From a checkpoint of a small mixture-of-experts model trained on Wikipedia.
Training: 658M tokens, 5023 steps.
Below are experts of layer 3 (counted from 0) of a mixture-of-experts language model. Rows are named router (the router's row for the expert), down (a neuron's output weights, with its number) and show model dimensions 64-127. Each number is 128 + 32 x the weight over its row's rms, rounded and kept within 0 to 255.
After each expert's rows: "raises" lists some tokens whose logits its average output raises strongly, later layers aside. This comes from a sample of Wikipedia text that the model never trained on.

# expert 73
router [104 145 140 191 108 195 146  86 141 107 140 135  80 165 131 147 139 148  94 140  98 169 146 100 115 121 118 138 165 160 155 154  81  83 142 162 130  65  49  89  91 143 118 181 140 127 108 114 134 102 157 154 122 177 131 124 134 126  93  87 103  65  96 127]
down0 [117 166 152 135 162 108  82 132 174 171  72 117 142 115 110 105 140 137 113 145 119  97  61 123 117 214 105 131 116 131  96  99 164  83 100 140 127 145 114 115 128 133 195 146 131 142 240 126 172 149 132 102 141 164 118 117 155  75 146 173 143 150  87 107]
down1 [166 122 150 153 124  76 121 129 209 175 132 169 141 105 115 115 162  95 131  71 114 119 127 102 108 122 166 197  93 156  69 139 149 112 115 147 143 132 118 110 197 174  78 135 137 137 102 194 135 142 116 166 127  80 124 115 131  89 176 204 111 129 143 173]
down2 [131 112 149 159 150 129 180 128 141 108  85 172 139 159 101  73 114 137 141 122 127 130  94 117 115 127 135 128  97 159  72 105 148 108 131 137  46 193 124 180 107  94  83 150 113  94  43 129 133 157 141 150 172  94 108 114 120 115 104 108 110  72 100 113]
down3 [151 146 202 153 125 134 126 149 143 101 108 163 135  85  97 140 135 121 178 132  79 114 127 129 124  90 140 109 167 189  55 110 139 108 140  90 149 106 146 136 127 120 112 127 171 180 133 139 175 116  83 170 146 116 179 143  87 121 108  87 159  78  96 200]
down4 [174  31  88  95 162 158 139  74 117 108 108 126 147  96 104  99 118 130 129 119 103  97 136 153 131 148 103 146  85 130 120 102 115 133 159 121 138 121 110 159 151  93 108 142  88 130 110 101 160 153 190  61 117 104 154 154 166 183 168 143 131 107 203  51]
down5 [108 182  70 167  87 101 151 108 136 135  93 178 176 100 149 171 131 123 112 124 127 179 176 135  75 132 120 101 188 169 119 114 118  74 144 162 152 181 111 125 141 104 216 136 126 128 156 108 137  65 135 113 135 184  93 172 106 118 112 139 107 144 127 148]
down6 [134  90 121 173 141 122 120 167 172 116 159 174  81 191 159 206 140  63 149 134 111 122 177 100 165 103 135 100 155  93 112 150 129 100 128 130 103 135 110 183 131 162  95 113 129 180  68 140 119  87 128 118 111  89 134  89 135 141 141 100 104 176 191 104]
raises: " of", " and", ","

# expert 58
router [125 136 133 191 134 217 156 140 209 147 141 122 149  91 142 125 174 170 102 128 155 110 141 106  83 114 133 120 127 141 142 179 122 120 171 134  94  60  43  81  72  88 142 166 144 172 110 167 172 120 118 130 108 146 178  69 120  75 153 104 130  96 124  75]
down0 [212 130 136  86 115  90 144 119 129 133 122 124  93 131 111 153 147 162 117 143 161 167 173 135  84 105 165 120 123 159 146 115 150 118 115 106 110 191 101 140  97 134 147 128 142  99  72 142 104 127 149  97 127 153 158 144 186 165 125 153 129 114  69 147]
down1 [139  82 130 105 151 115 120 106 145 133 141 143 168 168  87 127 125 155 170 113 143  92 117 140  96 154 112 119 157 123 150 141  63 182 145 101  71 110  82 202 180  34 114  87 111 113 125 115  78 162 157  95 102 133 111 126 148  96 170 137  85 158 154 104]
down2 [139 147 155  71 174 151 144 170 147 134 136 187 133 148  89  97 165  74 131 179 115 174 105 162 151 129 132 113  64 122 123 119 105 142 140 133 139  96 140 138 173  92 121 154 127 117 147  93 116 154  87 175 149 134 146 108 124  78 134 109 174  70  95 147]
down3 [114  82 123 157  98 126 122 128  97 136 197 104 104 136  95 153 156 134 171 142 152 145  49 128  60 161 184 139 129 171 137  76 174 104 159 174 145 144  99 166 130  92  93 118 117 105 227  88 148 138 171 198 112 149 135 157 109 136  85  82  73 111  99 165]
down4 [ 56 113 118 138 181 164 112 125  53 151 164 140 115 125 115 103 191  94 113 174 195  85 135 165 136 180 142 163  74  99 131 135 149 106 144 129 162 104 147  86 120 170 160 159 112 109 203  84  80 119 138 143 134 165 115 118 137 106 139 183 135 142 143 156]
down5 [139  94 166 107 117 157  86 124 133 123 166 123 118 146 107 119 158 158 102 190 127  80 155  63  80 137 127 144 132 148  94 139 181 108 114 148 120  60 181 138 120 178  85  90  98 118 177 127 188 200 114 123 177  93 178 116 119  60 158 121 107  86 128 117]
down6 [125  86 132  99 115 114  74 135  76 119 106 121 133 137 171 132  89 121 103 130 186 113 123 124 124 131 151 110 114 151  75 102 115 107 138 130  70 198 121 135 163 127  78 184  74  68  88 137 127  90 164 147 127 150 142 148 128  86  88 134  72 112 177 141]
raises: "ions", "ors", "ion", "ed", "ing", "or"

# expert 96
router [162 169 154 181 113 162 165 133 182 129 137  99 114 154 142 101 165 123  92 151  84 109 143 168  94 156 104 161 109  87 173 147  63 111 112 128 124  75  55 119  67 102 182 139 107 176  57 113 115 148 167 139 110 137  93  81 158 134 134 110 116 101 119 126]
down0 [118 120  55 151 101  60 139 125 180 163  86  65 106 127 102  61 118 102 126 120 154 148 140 129  80 125 119  69  88  41  33 175 108 182 101  79 105 111 161 135 125 121 141 148 109 141 175 105 143 171 140 172 151 142 151 176 185 162  99 151 104 142  94 110]
down1 [ 98 126 137 138 128  60 110  94 109 109 155 161 121  85 130 117  95  99 132 159 161  69 164 170 115 159 122 144 141 125 124 135 196 149  81 157 114 105 185 114 125 136  71  60 122 146 110 160 106 180 149 116  97 147 131  88 131  66  40  90 138 122 137 141]
down2 [112 173 131  95 107 126 104 135 162 140 127 185 106 145  92  64 121 179 121 146 124  78 148 121 131 107  63 148 156 104 168 167 150 171 119 140 132 134 216 133 135 136 140 144  91 162 174 166 196 141 124 152 129 113 150 200 109 149 111 196  77 154  97 125]
down3 [205 150 187 125 160 106  92 153 127 150 111  69 159 113 134 108 164 143 111 162 130  93  97 124 117 127 193 119 100  93 113 124 131 130 170 177 114 132 128  97  90  92 186 127  81  54  97 174 115 194 154 148 137 124 130 116 163 163  88  95 121 141 144 175]
down4 [119 176 114 149  89  84  72 107 124  99  97 167 137 130 155 149 154 181 106 118 128 133 125  99 130 113  97  78 147 113  69 116 112 103 165 149 149 162  98 154  88 121 150  95  79 141  83 117 160 171  61 119 140  80 154 145  76 136 122 143 136 182  96 152]
down5 [179 149 132 147 116 108 126  90 100 107 118 128 127 191 153 214 107 189 181  81  90  90 106 113 167 176 133  87 127 129 132 134 139 147 154 112 193  83 149 155 143 152 154 112 137 140 140 117 143 151 167 150 107 187 185 145  89 204 124  96 102 115  55 156]
down6 [136 154 145 180 157 167 149 154 151 135 143 128 103 111 102 132 112 190 178 123 158 106 129 143 117 126  71  85 130  81 110  99 148  90  80 145 149 142 122  51 161 116 174 170  95 172  99 182 155 106  65 142  91 183 134 133 143 116 171 159 111  69  76 154]
raises: "ing", "ed", " of", "ings", "s", ","

# expert 45
router [113 156 180 144  89 166 156  92 168 132 158  85  69 131 131 109 147 138  82  67 110  52 132 102 144 113  66 105 116 171 130 136  97  58  95 176  89  81 121 103 187 163 151 154 111 102 107 104 163  92 172  88  85 183 121 101 100 153 169 166  94  92 129  93]
down0 [119 158 175  92 135 152 117 147 114 147 167 107 108 109  75 120 164 106  64 125  95 122 126 118 202 144  77 147 135 153 143 126 136 150 109 120 147 227 123  97  72  76 103 136 178 158 145 124  61 134 147 117 143 144  88  99  85 111 127 127 130 129 190 189]
down1 [133  91 111  88 186  66 142 133 160  98  65 121 112 139 119  93 117 183  87 188 149  98 151  99 149 129  75 105 121 101 133 118  53 102 118 135 159 127  96 117  79  93 160 130 149 162 107 183 146  93 131 122 102 140 128 111 103 113 129 153  73 164 149  97]
down2 [ 62  71 117  72 149 119 178  71 164 147 168 147 120  96 126 150 148 143 125 122  97  77 114 146 167 135 159 148 135  88 124  78 117  79  96 109 133 127 129 158 128 127 148 171 172  89 119 137 157 115 132 101 104 133  69 143  91 124  85  88 173 175  99 121]
down3 [104 126 119 129  98 134  94  88 132 153  86 124  92 108  90 124 109 113  82  93 131 159 194 129 105  32  99 180  94  66 116 159 110 135  90 118 157 137 113 152 101 123 117 172 109  95 127 124 132 133 106 125 130 125 163 122 162 185 142 109 101 164 104 134]
down4 [ 99 137 111 139 162 143 109 181 106 121 128 109 115 112 161 101 106 115 144 129 107 195 163 104 143 127 104  99  89 109 172 179 160 133 159 158 165 164  91 154  52 141 184 106 137 114 126 116 122 179  97 158 142 122 127  94 126  84 201  89  77 117 149 148]
down5 [144 182 147 109 129 138 117 170 159 173 155 172 204  76 115 151 136 131  94  99 104 124  83 179 157 122 168 132 166 141  92  85 128 167 114 136 174 176  77 146 120 164 171 123 147 116 140 108 126 120 141 122 119 142 112 119 191 147 114 143 147 141 138  73]
down6 [158 156  61 146 140 165 147 165 141 111 160 132 147 168  92 126 153  57  97 124 115 176 154 190  79 111 170 131 184  85 191 142 168 189 145  98 161 115 141 112 117 153 105  73  78 200 137 138 116 113 155 150  79 165  58 122 143 135  92 171 105 135  88 120]
raises: " capital", "atives", "lements"

# expert 124
router [110 158 175 141  88 168 152  90 161 133 158  87  65 138 129 107 149 134  79  66 109  50 131 103 146 115  71 103 120 173 127 129 101  63  93 175  92  81 111 107 188 162 151 150 110 105 109 101 164  92 174  90  84 188 127 105 101 155 168 166  89  99 123  94]
down0 [114 145 180 124  76 135 191 184  96 121 157 129 150  80 138  89 108 139 110 143 141 101 137 130 103 123  96 204 148 149 109 104 147 138 177 166 140 127 147 183 122  78 102 149 132  97 140 122 115  92 113 251 100  96  90 155 138 114 149 172 142  94 160 167]
down1 [125 102 149  85 152  59  98  59  43 163  86 139 124 118 135 185  80 147 111 168 109 120 162 123 137 121 120  82  51 212  68 102 113 115 128 142 128 144 113 133 164 104 122 121 123 125  49  81 146  86 131 161  78  98 102  80 148 141 160  83 142 143 132 189]
down2 [142 110 159 210 106 105 126 147 122 140  93 133 110  90  89 114 127  53  87 142 155 179 149 121  85 107 114 105 132 148 127 121 116 147 139 110 148 177 115  99 105 145 122 122  80 192 178 182 166 124  76 107 104 108 145  97  98 136  99 139 112 120 161 133]
down3 [129 150  81  93 103 105  60  98 170 170 111 121 145 175 186  86  86 186 194 165 129 131 155  81 191 110 172 120 155 141 155 186 101 114 131 129 169 147 147 167 147  64 148 129 119  99 136 114 121 110 142 164 153 143 107 137 152 117 162 171 148  88 143 120]
down4 [152 131 113 171 132  90 167 132 213  99  96 113  98 164 156 132 112 103 153 118 116 136 168  57  97  79 110 144 127 102 131 129 115  76 111 130 107 141 141  76  94  82 146  40 147 171 129 133 102 117  66  77 165 165  90  99 195 154 130 121 129 113  89 169]
down5 [126  93 129  58  88  86  81  67 178 138 160 155 102 154 145 168 147  80 126 110 135 186 147 129 121 175  84 122 159 179 107 101 167 119 211 119 104  64 165 109 140 133 149 128 137  87 133 159 150  85 193 138 117  85  93 145 163 146 155  93 129 124 135  92]
down6 [127 141 113 101  90 114  98 147  77  55 172 132 132 148 126 164 108 135 129 154 119 119 154 153 125 152 170 107  99 139  74 126 118 179 186  94 175 187 136 105 121 103  54  63 127  85  71 112 117 168 153 103 111 152 172 129 129 141 157 117 114  98 154 137]
raises: "ne", " Died", "ship", " founded"

# expert 25
router [112 158 169 138  86 170 156  87 158 128 158  91  65 136 127 108 147 134  80  67 110  50 131 105 146 115  71 102 116 172 131 138  97  62  92 179  90  81 116 107 189 163 148 150 112 105 106 101 164  92 173  92  91 189 126  97 100 153 169 168  90 107 131  89]
down0 [101 129 148 159  93  87  62 117 147 145  67 133 149 147 124  70 180  64 114 120 175 115  63 106 119 149 105 150 115 143  97  87 148 177 154 159  87 120 113  93 171 138 153  95 115 131  91 157 189 139  86 109 160 103 124 138 145 169  84 119  78  58 150 127]
down1 [132 155 107 109 123  95 133 137 177 124  97 125 123 114 190 120 128 136 106  76 130  74 103 127 133  93 120 139  75 129 157 106 146 104 134 127  95 135 177 109 127 132 142 101 149  97 181 167 133  96 129 152 115 113 141 150 142 178 133 104 103 216 126 154]
down2 [177 108 105  96 162 104 161 128 141 101 106 143 174 149 102 148  98 141 162  58 183  87 127  67 103  73 100 151 163 133 149 157 190 143 117 175  55 124 172 116 135 122 157 159 203  89 129 138 141 130  95 128  63 130  95 121  94 124 138 203 139 175 119 137]
down3 [151 112 151 109  85  98 140 176  78 143  97 112 132 169 160  62 122 108 171 123 163 142 149 135 124 126 101 152 148 130 116  69 159 196 136 126 162  59  86 114  97  87 144 107  77 157 101 129 142 132 147 117 122 133 122 154 134  99 130 102 133 105  81  69]
down4 [134 114 129 154  95 126  48 118 126 139 143 132 168  95 125 153 190  86 116 108 110 167 203 182 119  66 136 135 169  92 132 104 143 156  91 140 145 105 128 103  75 161  83 170 111  99 161 134  99 112  93 114  82 106 101 190 161 121 123  99 168 109 158 153]
down5 [109  71 157 143 146  89 145 173 156 134 188 140 173 143 131 184 176 180 136 137 104 168 104 117 120  60 160 102 122  82 123 109 102  30 105 140 126  87 117  94 159 169  96 129 141  99 100 143 119 136 168 135 131 150  99 152 135 174 149 162 143 143  84 151]
down6 [155 133 177 121 160 115 194 124 114 154 100 194 204 111 179  88 105  62 119 180 148 149 126 147 212  77 116 112 108 154  98 118  87  99 184  96 103 183  91 125 190 143 100 219 148 148 112 162 129 136  92  76  98 138 168 132 142 154 155  63 134 125 138 172]
raises: "iness", "med", "ming", "ife", "ground", "ances"

# expert 126
router [144 136 149 141  99 204 168 140 153 124 142 128 115 110 136 131 134  93 128 101 108 100 159 192 120 152  83  92  79 160 155 183 119 120  97 190 125  81  81 108 124 157  93 143 134 130  83  93 131 129 176 100 130 134  90 129 132 189 180 125 141 104 127  98]
down0 [ 87 115  69  80 134 129  92  88  94 124  82 124 147 130 147 147 122 131 155  95 174 113 133 112 119 113 126 160 167 129  74  84  98 137 119 126 116 182 166 133 122 132 111 136  61 182 147  97  95 175  93  52 131 169 185 197 106 168 119 140 180 147 188 109]
down1 [137  98 162 156 143  75  64 169  71 118 114 152 184 152 102 126 133 105 111 114 107 142 158 177 132 168  98 136 122 125 162 161 107 125 137 154 163  72 101 123 132 121  42 133 119  49 138 166 145 141 132 136 104 171 128 104 193 160 147  80  92 102 192 105]
down2 [109 158 124  93 134  94 178 159 147  85 123  86 148 107 140  99 126 140 116 164 140 205  81 175 133 106 113 101 145 119  55 113 125  98 149 139 130 112 120 132 115 204 106 138 120 107 104 156 133 128 121 138 150  83 165 136  58  97 138 193 121 116 114 146]
down3 [137 109 135  97  86 115  98 137 157 162 191  77 150 173 106 118 148 159 128 172 132  87 141 157  96 153 136 148 154 174 155 115 160 113 147 179 105 150  95 125 126 175 111 121  98 168 131 186 116 148 119  87 169 157 113 140 125 139 112 109  67 166  94 103]
down4 [137 166  71  99 186  96 162  91 155 112 150 108 102  93 162 156 145 116 153 130 135 171 145  95 147 150 180 115 160 144 124 116  97 176 144 168  78 130 177 148  68 140 102 197 152  91 163 140 115 120 143 132 109 134 199  83 147 147 115 160 138 124 105  98]
down5 [141 136 168 152 118 158 131 137 206 137 104  97 182 126 111 132 131 175 121 109 133 161 144 118 182 121  94 149 153 156 147 109 125  83 115 134 140 150 105 110 101  97  82 124  90  91 106 153 227  78 148 118 136  79 170 145 166  89 178 144 137 103 210 159]
down6 [ 84 106 195 131  82 164 151 129 135 132 101 142 154  65 133 163 158 114 126 149 171 147 127  70 137  96 179  92 148 209 224 162 125 110 122 150 168 151 124 128 161 186  64 123 180  96 126  95  76  76 161  85 136 103  62 174  99 192 141 204 118 122 106 119]
raises: " of", ".", " and", "\n", ",", " in"

# expert 77
router [ 90 172 168 186 136 130 139 159 214 150 121 121 111 136 134 148 122 114  93 125 131 112 123 168 106 122  88 157  50 151 140 169 101 103 140 114 111 147  94 124 126  89 126 155 149 176  89 180 137  94 104 157  82 102 128 161 122 118 162 188 141 107 144 109]
down0 [129 124 150 122  92 156  73 149 158 170 108 162  92 129 128  43 156 138 141 151 115 150 112  74 122 136 117 103 136 163 133 114 120  39 120 148 187 181 133 141 168  50 217  80 119 142 163 173 162 153 117 122 155 131  89  80 104 121 145  97 137 119 166  78]
down1 [ 98 136 104 130 150 120  67 142 104 133 133 184 106 153 121 184 175 119 124 121  96 101 154  75 151 115 107  94 111 152 172 140 172  87 196 132 166 127 107 160 154  81 168 121 153  79  93 108 131 198 173  47 152 112 109  92 176  82 119 106 162  98 118 129]
down2 [ 74 112 142 112 163  99  80 111 117 129 127 112 128 123  99 151 154  70  90 117 123 116 112 110 145  81 195  99 153 124 151 125 156 139  65 122 137 157 127  76  87 130 118  71 117 165  96 111 129 101 113 107 189 104  69 143 137 108 176 107 168 127 150 102]
down3 [113  86 128 134  84 190 190 146 151 180  52 155 114 107  98 108 120 123 132 124 150 119  99  64 194 151 112 130 172 223 145 171 145 116 114 143  34 154  99 125  90 105 126 205 102 183 149 157 138 160 113 115  82 137 118 144  71 180 129 142 110 146 112 123]
down4 [115 125 126 111  92 159 185  89 105 108 150 128 110  70 150 144 124 101 141 103 102 109  84 141 112 121 101 152 114  74  62 117 162 117 176 121 148  97  98  94 134 175 183 170 113  91 147 163 160 112 131 153  79 173 141 148 141  98  74 113 100 156 100 119]
down5 [135 126 133 141 174 110 119 109  85  84 147 162 145 115 136 130  58 132 114  58 174 118 195  90 116 101 174 105 134 186 143 166  74 125 127  75  81 138 116 145 155 119 150 143 163 133  96 133 133 139 121 109 118 114 176  83 143  97 145 175 135  40 199  89]
down6 [121 139 133 119 143  88 132 177 133 110  34 174 125 144 123 142 115 172  91 171 108  85 101 176 125 117 125 122 114  78 183 161 119  74 126 122 120 140  44 126 119  81 108 134 161  68 129 100 112 114 132 160 107 131 123 103 126 175 131 167 184 135 141 159]
raises: "om", "ij", "op", "hen"

# expert 21
router [ 99 135 112 182 130 120 162 122 147 127 153 134 160 114 158 168 160 150 136  53 121 136 104 128 174 120  85  99  79 108 130 165 119 109 146 168  50 157  50 113 148 172 170 158 175 124  51 124 160 136 169 112  97 172 112 141  86  99 119 145  98 128 126 150]
down0 [157 122 118 123 145 157 154 102 153  63 116 152 193  74 130  97 130 137 101  92  98 142  75 144 155 113  89 195 121  74 126 138 113 177  71 115  59 105 117 153 120 106 126 147 116 168 129 123 108 150 144 147  97  51 154  98 153 114 111 161 129 104 153 138]
down1 [109 138 108 115 124 165 155 122 156 111 102 111 119 134  85 126 141 167 148 139 134 193  81  73 156 144 140 143 116 145  98  76 134  71 177  82  72 142 119 100 135 119 191 180 131  89 182 149 160  90 128 138 155 120 143 122  90 115 139 181 103 144 169 123]
down2 [127 111 102 132  86 104 133  71  67 107 110 177  82 139 162 144  80 157 109 105 182  82  81 108 146 101 129 171 142  84 114  96 111  90 119  95  93 139 153  85 159 149 169 104 194 136  94 168 105 111 175 115 155 137 146 130 117 157 143 144 139 133 112 106]
down3 [160 195 117 121 132 153 109 156  92 120 171 141 158 149 119 118 145 101 188 173 144 145 187 123 156 181 124 124 104 172 172  68 152 128 124 114 135 104 146 120 134  61 123 168  82 117 150  83 120 142 101  89  93 190 137 172 101 133 129 146 121  84 122 130]
down4 [ 81  88  87 168 145 157 138  91 154 117 134 108 133 126 104 122 116 112  86 102  84 128 200  28 117 139 134 103  94 119  96 131 154 104 138 139 120 164 141  84 142 127 153 102 233 167 166 133 160 165 130 106 139 192  82 147  90 124 149 151 128 204  88 151]
down5 [108 188 164 106  74 146 101 141 164  58 175 133 153  68 110  96 106 175 168 116 155 190  91 114 137 179 122 177 140 214 142 130 148  79 132 134 134 147 127 104 189  82 102 133 115 118 121 124 132 166 135 117  80 145 132  74 162 150 129 139 115  91 104 101]
down6 [155 134 190  98 198 138 200  95 197 126 113 124 139  89 112  91 106 130  82 126 110 115 138 108 109 164 105 169 152 130 177 117  73 101 115  78 154 117 123  76 110  51 152  92 138  99  88 152 152 160 154  93 116 102 108  80 153 113 101  93 112 129 102 135]
raises: ".", " |", ",", "-"

# expert 5
router [107 215 137 155 111 181 180 109 201 157 131 176 142  92 121 104 156 142 148 138 135 127  74 115 125 100  61 133  52  75 137 148  93 134 139 129 158 161  90  73 127 104 128 133 124 182 102 160 108 164 140 101 110 113 104 124 127 193 155 118 119 127 130  81]
down0 [109 136 136 189 126 187 112 130 113 111 151  96 106 130 164 211 132 143 148 143 125 120 181 167 106 149 115 113 134 105  76 122 100 135 110 146 151 180 124 177 111 145  37 102 125 144  50 126  65 112 129  98  85 134 105 135  87 123  96 145 143 132  83 143]
down1 [142 105 103 118 140 183 127 131  94 120  84 101 102  60 185 174 104 190 139 141 188 132 159 146  87  99 135 136 118 117 158 104 157 141 163  77 182  77  88 128 118 150  71 133 117  96 197 117 145 138 125  96 128 171 158 155 121  96  79 137 178  91 140 104]
down2 [178 148 167 102 135 149 212 175 130  95 147  70 126 109 108 148 109 165  67 168 141 129 108 162 103 110 107 138 133 163 146 140  78 173 174 118 116 157 112 127  80 120 106 117 172 119 117 133 102 122 101  74 103 117  74 144 111 140 192 143 170 102 129 145]
down3 [161 130 108 121 150  83  79  77 144 131 113 141  82 162 134 110  83  82 108 124 113 116 119 164  72 132 157 137 140  53 101 150 113 143  99 111 199  68  78 125 131 140 100 128 146 105 106  91 138 156 148 159 179 169 145 134 123 153 112 129 157 126 105 189]
down4 [141 159 131 147 112  95 118 115 123 142 127 143 114 148 112 101 212 141  74 160 151  75 134 112 118 147 166 166 132 100 114 190 172 133 112 121 183 122  85  83 136 108  75 172 102 131  82 162 110 177 163 104 107 105  75 151  91 185 182 165 133 126 105 135]
down5 [153 103 104 105 130 128 165 146  84 162 123  91 187 184 123  90 129 101  86 120 181 145 107 134 130 136  98  45  97 108 146  98  68 141 105 110 122 131  23 129 120 108  93 174  94 167 167 124 130 120 119 128 101 130 137 114 119 132  95 140 115 170 177 102]
down6 [161 102  86 183 163 168 127 165 164 177 190 128 103 134 108  88  76 139 134 158  98 102 102 120  99  60 143 113 114 155 109 127 196 156 106 102 148  94 144 114 131 110 103 172 222 100 147 168 117 162 156 125 126  76  99  78 150 121 132 142 140 177 121  86]
raises: "ed", "ions", "ament", "ors", "ing", "a"

# expert 125
router [115 159 175 145  86 169 152  90 161 129 154  85  63 133 126 105 147 131  83  62 108  48 130 105 144 112  73 105 117 171 130 124  95  60  89 179  87  84 119 104 186 165 151 151 114 105 112 108 168  93 173  90  87 183 126 106  99 157 166 164  90  99 126  95]
down0 [124  93 170 141 187 100 194 148 143 169 137 118 157 144 145 101 142  71  67 125 167 119 137 115 115 136 120 121 194 123  66 162 133 107 131  97 193 140 119 132 119 130 133  98  58 155 131 106  83 166 191 135 164 157 147 149 137 140 137  94 157 139 189 131]
down1 [127 120 134  85 146 141  88 121  82  71 135 110 163  91  82 209  99 140 100  83  92 175  88  98  89  85 112  99 118 114  74 134  83 153  82 102 150 135  96  74 129 128 114 107 160 164 131 140 112  80  51  97 139 164 152 161  82 142 174 136 116 169 149  91]
down2 [163 205 140 109 123 116 127  83 149 132 122 150 139 131 129 110 124 129 172 146 108 112 169 115  79 148 156 162 161  82 122 124 142  66 147 107 125 181 113 126 137 127  79  89 116 136 104  73 137 182 156 130 105 131 121  63 101 115  89 179 125 151 139 117]
down3 [ 63  73 158 123 140  67 108 131 106 154 116 154 156 153  98 158 148 185 108 132 139 134 162 150  89 112 160 127 107 159  88 147  91 108 141  98 186 116 172  88 125 166 144  83 133 108 100 120  70 138 134  67 161  91 108  57 167  96 135 116 118  74 159  84]
down4 [168 121  82 133 139 141 129  85 100 109 138 154  81  93  84 118 164 170  83 136 170 106 137  96 119 118 181 170  40 136 134  79 129  99 195 127  66  70 109 127 152 166 162 117 127 159 148 140 117 102 114 125 106 141 132 174 171 135 125 165  93 144 146 162]
down5 [167 102 149 139 109 183 149 143 156 181  70 142 135 121 119  88 128  59 115 138 109 110 156 114 121  78  86 183 142 166 140 139 172 158 160 121 148 125 133 112 148 187  97 152 137 119  97 185 110 125  82 148 134 162 142 148  96 186 161 138 201  88 157 116]
down6 [138 177 150 141 132 179 139  90 152 143 121  60 168  96 117 103 141  92 117 158 105 142 128 130 138 158 112 108 132  77 167  88 133 126 106 107 160 182 115 195 163 137 130 118  81  99 168  97 184 137 115  72 148  94 111 128 154  99 197 148 191  79 138 190]
raises: "ounded", "ren", "ings", "inner", "amily", "eat"

# expert 6
router [122 183 172 166 115 176 161  99 146 107 185  84 162 118 145 170 126 111 111 128 138 142 155 150 138 113 115 101 155  87 172 161  69  96 136 130 123 102 108  87  97 128  89 135 127 160  70 157 135  82 152 160 115 153 167 137 139 121 164 182 130  84 144  87]
down0 [152 191  92 110 121 168 167 143  65 137 110 170 177 105  93 157 125 136 160 109 141 147 132 210 158 174  93  89  76  97 171  82 100 137  92  94 151 181 154 164 140  97 136 109  58  80  98 162 125 160 120 122 148  66  92 132 146 155 124 116  93 159  80 118]
down1 [161 114 131 148  91 119 133 121 133 142 143 151  96 108 139 196 120 143 129 130 136 130 101  45 144 160 123 147 150  96 145 145 142 146 124 168  87 159 103 124 111 159  61 176  95 117  93 142 167  84 149  91 116  84  39  69 106  76  93  60 187 112 130 137]
down2 [180 108 134 125  83 166 133 100 139 191 132  94  84 116  92 245 126 183  97 114 115 106 134 128 114 158  88 200 173 111 204 129 125 128 102  74  96 148 148  90 153 118 159  96 131 119 115 109 125 116  95 108 135 171 141 174 134 116 142 128 121 161  68 135]
down3 [160 123 108 106 106  79 156 148 145 110  87 150 148 125  80 134 102 154 115  87  73 157 132 178 120 176 123 107 173 109  82 134 107 118 100 147 112 157  64 140 153 168 161 130  77 154  97  77  94 146 103 110 119 159 123 128 125 126 181 169 124 176 103 112]
down4 [ 76 202 172  79 121 117 106 159 108 166 156 144 210 110 155 125 128  78  77 134 123 117 103 106 116 149 155 151 141 109  93 140 108 168 105 147 132 217  95 102 136 153 103 146  89 137 105 134 125 165 117 186  67  97 181  68 115 109 116  90 130  86 138  97]
down5 [ 71 184 157 146  91 149 166 207 110 109  97 143 150 138 115 113 174 152 105 149  89  74  95 201 157 151 182 129  98 140 127 153 168 139 120 168 111 121 108 189 114 146 145 170  98 113 146 154 167 143  92 114 145 102 103 122 112  87 126  82 168 145 142  93]
down6 [ 91 122 131  92 178 153 147 141 100  94 195 141 118 127 134 156 181 142  86 181 106 154 181 124 148 153 105 169 138 106 175 129  85 176 148  80 120 147 134 127 124 120 144 138 166 129  79 147  97 139 143 134 146  70 101 117 178  74 146 131 114 149 114 133]
raises: "ing", "ed", "s", "er"

# expert 113
router [136 125 184 184  79 134 215 109 158 114 230  82 104 103 157 118 138 102 142  85 127  69 118 123 143 126  80  99 136 167 161 176 113 124 138 188 118 116 110 103 134 132  97 125 112 112 115 126 163  90 139 133 108 135 124 136 150 169 155 144  91  41 164  98]
down0 [101 136 112 150 133 190  85 165 161 129 120 124 199 183 101 120  70 162 140  76 134 131  99 128 168 128 115  78  95  54 211 139 115 146 161 105 156 146 154 152 106 127 107 136 179 135 158 128 162  72 106  98 135 149 138 115 169 183 107 138  82 162  94 118]
down1 [175 147 104 157  82 132 126  85 119 105 150  90 137  99 125  93 150 153  29 117 116 105 109 138 186  62 116 105 148 135 132 165 133  78  85 141 146  88 123 114 159 145 204 134 169  81 156 173 151  81  86 113 163 104 100 112 100 159 108  82 103 126 131 172]
down2 [ 87 127 132 137 114 106 179 152 131 112  61 104 109 107 151  92 118 114 141 138 115  94 154 126  63 117 128 155 154  94 136 145  94 133  68  66 162  80 121 211 153 185 169 115 112 152 126 203 187 183 142 134 163 104 100 170 116 135 109 141 151 103 163 114]
down3 [ 86 161 152 144  76 173 120 126  74 144 174 121 150 139 161 161  98 139 100 134 133 146 110 115 151  97 160  95 116 125 118 102  48  79  84 170 179  95 177 117 149 103  64 134 109 144 114 172 109  95 193  83  86 122 168 179 101 109 130  52 137 154 101 163]
down4 [107 113 132 131 208 117 135  61 102 110 116 145 169 178  90 194 131  85  69  73 105 140 108 141 152 180  98 167 126 149 115 105  89 107 130 102 150 144 163 106 167 146 125 186 139  98 153 115 137 154 120 150 127  92 195 102 111  81 151 131 148 156 116 130]
down5 [140 153 145 221 131 193 129  91 165 150 119 142 228  86 135 108 134  56  73 116 161  87 117 102  72 153  60 126 106 134 170 111 109  96 136 114 155 117 135 111 140 125 115 138 163 146 101 143 134 150  87 150 115 116  87  83 103 158 160 107 146 109  79 134]
down6 [115 149  85 128 124 109 123  93  90 130 129 115 152  71 136 104  97 158 106  99 113  94 101 149 160  95 140 109 121 122 147 140  93 106 116 109  87 134 133  84 125  89 115 136 158 105  49 125 144 140 123  78 159 116 132 153 132 147 107 150 109 136 109  89]
raises: "2", "1", "3", "7", "9", "5"